Weights of a small mixture-of-experts language model, trained from scratch on English Wikipedia: 256 experts in each of 10 layers.
Below are experts of layer 8 (counted from 0) of a mixture-of-experts language model. Rows are named router (the router's row for the expert), gate (a neuron's input weights, with its number), up (a neuron's input weights, with its number) and show model dimensions 0-255. Each number is 128 + 24 x the weight over its row's rms, rounded and kept within 0 to 255. Numbers have three digits each.
After each expert's rows: a language model's description of what the expert responds to. This comes from a sample of Wikipedia text that the model never trained on.

# expert 38
router:117128123112133119131122126106156132139121106103177091100128115137110133117175121110088127105142134155107159098130141133109101143083117126161172125118081105136095139159175102103163145118074074108115133207131141085120145118142132126100164131140140097107173128108112153121132153153099144125139150124089131136135098117127075165136094132172133159118132145159101136163085156142088156100102099137181100165138143141122131159141126118122119104160106151129126088078118176146135095128111110153162148147191154084155138115138097115123121112108141079164104141159131131117140132126135138134122117137157122134112134144127140106127117148117132145127116098122115110103185149128137117133140138135165123099100165132159135179133120091068151062127136136132107148129106149107134131119114137
gate1:118166147146143134154113127101097071154141132143091115116146124127180115124080137140135144173133107086127089111116092150098153145118169128134090104113176159127139108063077128135108079124103145101141119125109099176157111098102105146130108103114150130129138135082157123118128165116162115137102137133119105117123181126096146108167110133143104125152132087097160118110125134134128100153133125108137121128157142152084141084117114099113143117112144103154181133150139117103087152126137130133102139117085124101126155112137122133107174108137136107136187150143067128091147129124112117116122136103118111152161127161117112088108137113134103104138095156127101169115122107121129129119103109133085135108118124057102131126157145130139165120146113129111141097063119142177144138115167101
up1:100105156115105095148127098140130114131129136184120161114142112112150094126111160085093099120110144127136136163155116148102172116100150142091116126130152134130130149126112111138108108132145142069173153080156138196150084100121102129100124180112115137101110142121140119127109110130180118118120095125190135141177144154152149111158105134110138149166130131121110123169156149127146148141101110183115141117134167135092135149089180109121077134110109142128111161140116119119151104160151074112097157171147135123127142112101128106119135132113156163110141122154094114119138094121124151153120120151177096118127104089163130142136155113139090124110133101137150140099117118112131101138170151129087134133080171141119144175158119118174128129141111110119143082111148173113123120119094124
Inner words of organization names

# expert 58
router:085100131100110172124091131123129149136150125096146110112095141092152134123088082133138087124100102101106092119133089129148108166125107131121131129158121132119158190131113122143156157129118089146150110118131141113160099138123106136150129104097143152165147133092116154117072086126084096194126150158116174117095130125141131135166127162160095133137102134130110163139171116135108121161089131151141158138082147090165133130144151123108095102141150124070122132119092103172169093093124144083114126131120143163101150130165120107100103102121124125113109099138139085107139133125138127170100149136159127121108140127137123106097132094135123094134077105093119114110112154122147104122117108113118135094163149140089134128100123146099119144135137146143139117130159089174127182158109172
gate1:117175165132114137122140099101129107074133140141126156083139140136080119125127132121133155099154135094083136148137129124113132152137186127113096128092152115086109142133133111073099132116114137121093132126086116132112124148118123153167127129118135069140134116123173180131103131132108112116071129100146111097085124150127119145111158112160112114135178138155144129107128110113117153098129115139133146108133118144150123138100133116118132103110158120129201112135142121167073096129147119141187096136159131109117080165093118143144139135125126139085142120148128112136167116120147132151184133135097125109146138094141141126148087136052123110102120121117158112099095139110116136122130117132139103094121081143105117125162118069077180138100096097143148152150153162154152100116147124
up1:132128170141111104150117078084113125091108138123099141066124119104103134112111160112096094116155132104102143136104129171116131135118156137115124152098146133119075146127131136151142128108107170109126154122089134124103079113126128165165104096104137109133168152121137114116135135167127142136114117093141107129102130090107158152143146114152100145166142133168131112108151152160107128101107119126092130131096124159138126140097113127124103126129149118114140162123145102200151095110143110142163144131159119161145098174102111144132107138111151129114151104118146135154160137113138092130130161127170070150160143142124138118111089105115118104133064110139132131138077118105167124188149150124161154074110070138122158136123124116100122105088119120133147153111202152152120158090141141
Year first digits

# expert 6
router:123115142130132133146132135174102137171131103115119113166119130149161136127149122138104115122135134135154130090130120122168126171113122103118169102081116106127117112094139159092132153152150140068131135123132156118149147079138154160179116131114139113097162144132173158095133107167087144105176150169152137113104110125152090126138150108130135115150132125149109096129089123115134135093124122146104130137137108125155117104119109134113092155115137159094101137122111158089151126151132119051115178106150168130114184125127131154154152146114106160147159180102157115195149128109126140164128145143186138089115087107152157124133123184144124146122105093179125161101122133137137119091124177150127168151119124127097120120113124114157127131085146104104151153142080115134131111140106132
gate1:149127159145113145148098108123089119128110135122131121151115102119115148126149117133124099118139129124129090101097140085140126145151130113114132110137123102136070119158102133115144134173153120101121146105138135152175108191129123158075100121105116120111135142161095121089116158118145166162106109074141088126069156140142181124143064121128171141108126123118149190097166103146124129084135122179134116140130138125146106137058102144102144121100111095128129133139119131108105125101122165153142155144142125130104135152120112111146135140129121094128140104128098176130175161120154121103107099148148147110124122171115143150125156175085117091123147133135136159086136142128136108135171118139117140194142122088124151167094119126127139106135135079162131093134087124117096152126138076
up1:143134129118158127156162092115126138131127092146111145160110139133104144123130141117136146115138116159158152117140085146140133117103137108128127129092113097122096117109115098121105130118161145125138104178165098114114150158101148173129124143133126137107161133121096137119117175133102145147150122125094091145113141116158117147128102119148123164068047109166121110105106132095085142162086155129103114154134104114161132084197111133139143111147130105167126132148140170089142107126145152138132135136128181150123146118093140142129088141168141171133118141155138109132156172110117135103134129111161135162100132131160126129071115162109107128150149105175131111136132104097132156074147197069125140154126118129141131140137154126096134141126084098177118121158086115138142084120084108
Hyphens in names, non-Latin bytes

# expert 37
router:126156112142150129144156142139096137172127131141135147156087142140171112131129139118130135145156174131123142117085142135109095097106171143141125097105158100111150126101136143083130099126127159175096142174136131108144136094152128162158100099122085157127144165140178124067141136118101135110105128129086142121118139172134123176120150121151099112116083079141117141105120130109129154144076092104125148173144147138117088141122141116134166154134174068134167125147142146084107088175122129129112175147138135119122139165120150121167161132133132141144119116145121159136142095142121196162105100124129172136085150147144137137127135137152110153131095088168128173124149121105144133109102152146147148114126173088130112102140132148130161100113171131142146118113121166165127114138101133
gate0:100134109136101130119171108135153119147127165124113133159068086161132165144109128117113117110142132146086114156091134149094149170138159160168128117132112168122125107136148117153157130148093127105171157116112132153159131166110138135131149114161103107138117186123142113170163135091144127140132128120117110101135061138121102131127130106152106112159114146159097160133133104094181087170146090121115101122163124131114140072125132146128124102143157121134115138142163064097152174132124097120154104118100096153151125098078128137099138119129143123139128108092148131129130137167125130132126106123139141169120117117116122099102144134159134143091135168127123142103144142119111142095147128140106103147095170157117162157164107160153131148129130107096120090103093143080102119100050150
up0:145131104118194125158133101100085139118139127132104147112141123131099117153143112095153140122136128134116152139135142138092136096053101155092131157136106150090104141182085113152156074136118148126102106103134139135129103153078123128091104113094144116119084117165091093111151133148085124107114131105143158133108149140142165131112110121160135155138102109121164141154136163135097120175105142130139103149123124163141060119143123103161124083126119141112129120153118154134091130140141121140128163149145151148134152131109162125120086148125109118132138162120115156106107161139188060114104154103151075142170119160135123113158114170156081146120140130152108152115115086149150093114167114095119131156124141149167099146135133126133096118157087124128111105095140158137133149116144119
Computing and software terms

# expert 31
router:142168109123100115116086134158123136151095155113133123148128134162125096112138127143132170132107167093130149094099168121132119134106113124136148112110123094141133136124150145111130150083156129136144138124102126104117125122134161114137123124133126109101103121168168140115191121087100165156125132120110130113112062141124123119138140081127163120122160086148121110104116107099146122081111130128111184138111142074171127130182113127132173115112130165145151138157140132106147126100150180119109121096062151151110109153115092148125181149114131180175137130138083072122119156120099121139146115128113151135103111157096122177108114123111103129150076148171135132135147099111165118144147146155157089157142102148090098147139118146124127163097143127155127141152152150169103111155131166
gate1:146139098137132097133130142128110119092137072136158104111035116132135084112125130134143124130094136097165113133125147166098133106090182090104138141168104134114171135121153108082194165131104116146124140154102131107192161134135151096144149134125104146091167106095131161138139146121112134154116101158142089144154137096150158126091128092126100109114148116122144131140128112114153129115106099150139089143138129105132126134102146150132118129140102137124151134086161173100143098111138129142129067106118137123159121116134109133132119156102159137122107130164155130096103172111165127172081143139154144139130119149103137086107147090115155154149083127173120135107152086148158108092149108122112119082130128113106107142124167100134139103111174146089137121127102111121130119102126106
up1:115140150153101152148123138085108156143151128140081106124155105108122142167112095111121145133147130153103149163090134141137142139124103130114102108136167118140146158114134166154141107149158106122156151113113127116099168131147156155156084112117129102099154130109089099090094120160138075103147131122132167101148121131085128152123126119147098145157120106112100086108125129133117162116156103154135126070152109088129100087117121086149105137127123120186125124144107095147103120112204137124106141131146096131142101113107146166143115107106132153116115088113177129148104125138096113116122163112100087147151171100144109103097081155107163125128131105111099136076108152120118134174139137114096155120139160107161167131104107105125133094110102115182116125128106142086129081124133167
Articles, adjectives, compound hyphens

# expert 53
router:153097144101148112136166112144145148153172136130108132058113136120116148145135135087149147094122112136125129104152156132138096103127132177124174093153126131116097124162147082144116108124133114101119127117154140107131129155101109117087174146163174127109144150119097126145141113127144115117169146131119097119160173189145115135097092107132117189154087091181133171138134135147092137141098141110126109170090146132106136106119127099107145114125142145137133108169087096172166156126115126122156102161176127121107107068150098121154112134132149084146103131134103166135144093125131132118108088131136105118148104099149091170160134128117112174139102072113115124136093163149137142114154100126132125099112118124128149091131156106167149134091110119154174140140140113110119119134122150
gate0:113142155076125140153120159136134148136112094071102134072087141163106128128138097115118104136094136131159161094147171186152128105131071134137150131141175156125156077125097139161133093146161142154141157131146121122137109181120148069119177102126193088126144140117138081137115125146147145156131126095134157085160139162097113093105122127111130136089141110151123127099136126113140140123134123133083113096087152072143137097156131163115155108117125139133113118155107102145122098107114131122126143124124147145132145083113124088122126097148101107175099117118139103110098142122139108113169097150130142124139137102083163129132140100092108160124101153114105103156115135113137141122094155110099082094144172094098155122101128112140122129139109120117091116135137127125104164104123128
up0:130112097130131108160112120149119172118160128194103124116081117130123136105091184122133134119114112123130164102103157100120077153087164132134166086166144100105135141085114109121152133126144102097125153110106152117157141111131133097122124139133129160116141142108117144160130129091084136119116105140140124145129156102170117132121131106104166187125129142153156171195143124121119151122144127134114089124145135092131128160134131102115144130123138130132150105131091120102154147153132142123116143129161121183113122126086114112147106161091130144140129133122107106190116091086081155168090107134108150119165168107118145153098168116145151132125107102186112131073083082137145128140163134145125116107140158148152147073115094150123146094141172124129136100126159159145108137118128108
Organization name endings

# expert 40
router:127179137115159123122132139129135112147116096132138133105116156168117172114164071104106140115143125138118103099135194155154114147107139120133122137107129119163102123138135141154160130151110142155113173144125132101122189120100128144138153139129137100116132113136105144122162122116128162114120152189071086161119152120127123163099095161113158124136165078141144096095098156166143125098118138155153137186102195149131147100144131127107141118158112132102134119157157117169153107116128141167144118136189095136135100089145112143145115094130126086132113143114121095142141166113082145104120095174115094122101139112103140172167143131093133129139103161098117121142109150103116112141133112122149137123114142149129156148137162168108151126165153074131124115112146167094164152134132099
gate0:120121174146098101152140090179126122108124096127095120097157129118098146156180168136143147086080153083100135113113158115199107183144154129098135148157128097129092104127125088157094114163115133157132136125133140134123127135140143141162112133148102148126088129134084136131123136092100115103124129122068130123122127137153162098123119141129125111187141083121122105142130143135130118131189136117124130132148120112116086085100145118063119133108108143075149156120173081127104142131095136161165139150147149127127088134125149151136128121119155099135157155069137141114125091122116104109131158101121149143136126146120123096124134099121142102141160180143122141120123123107158141161155120089156135120146106127120155151119097115141054134141153110159099121129135091133172151133130120
up0:136150128085093093121129105154119143087128123139148133139164112130116129102148105122106124107142133098142135138130151125125145128126104096160143155141145078103138133172142133089122079116136079151154163167138156093098092157170135141134120096136137141117141137089107119156121129122082158065114123145102152120110094154156142156145115134132093137145122104117121161096111163119115191125186138121152119110098118089200142135109101100117094120185131116142138108110158117144118112104102137156145163175142173138135118102118096148139104113142101117154141133125129105141114136113105154116103170146121126148139125122104163107152138097124114149137133167146122144155132135129144098206118151167128085121139135176111116143140123103139104115115129161097126126118151094122155121207141157
Place and facility nouns

# expert 27
router:158098093161123152137114138120131104113116123127134144161143108120105141094130111139146104164091126176124152080111127123158110179104102092134144093129112145123121197128134143126140172109131131131162141135093153109111129118118125143176098087136150108102168122130149137143145142117086122194154134141134140095114080121131122076173140099119131152076161125150112089111090109096142112100105128187146174121112132084154148112166118128105091115124128120144112130122129124092179131116131158097131131134126150105100139099126115122086170173108115165134097111148144116095115149110140118123151159097137136148150118152163134165106120144121091101151066158149129094068142160129128101126151169108119130152151115113093147146141115115137145126144127130153106113125131134158117135164121174
gate1:090113143148127152114093127139148156082141149152134140135143135164100119160126127119129121122085149167146143104146125136186149139105125105179112123144115090097128119158103122141153150088151096101144165135113124119087155120123109081109100110136141113162125111096128103118092101119126116183131068135109108106121095132094134133099145163083130140135139165168136090142115122115161103116079144090096153143084167090111155130111139145139176110096147104138163159143106130136151161128135143117144146125152110127119169086147135119123135143140140094100123138078099104168105164140126118130148092094151135140142084140148180111158079129114138120107107156117133139073124108094097100155158124114082146135120102143138123129138122114129147140157130136145072120087097128123174123119150118
up1:145135139158149143156136118098100151117137107130116140120160116171136118118145088105175156144159102153124114134154115160139113105095149145157141148169087141160158179098098144150120155096088125144131132153126093127127129112125156137127079110133140124150150101129126118170114155174175087124115128154139153127125159139156111140118104117051151130108109179134134125095141090123118134132096129107165131116118154081099126140158051083126093149130177085142152106137120118137094150127161085168145111150165114144139130101127142148134139152145137138101150104099115155119131127104145087077136148165120142156091141126130171107142087130149169125124120101106156136135140116115113119131154147113116112119195145125092135159129120153155142168124123126126101171120113126081136122139095123
Score and compound dashes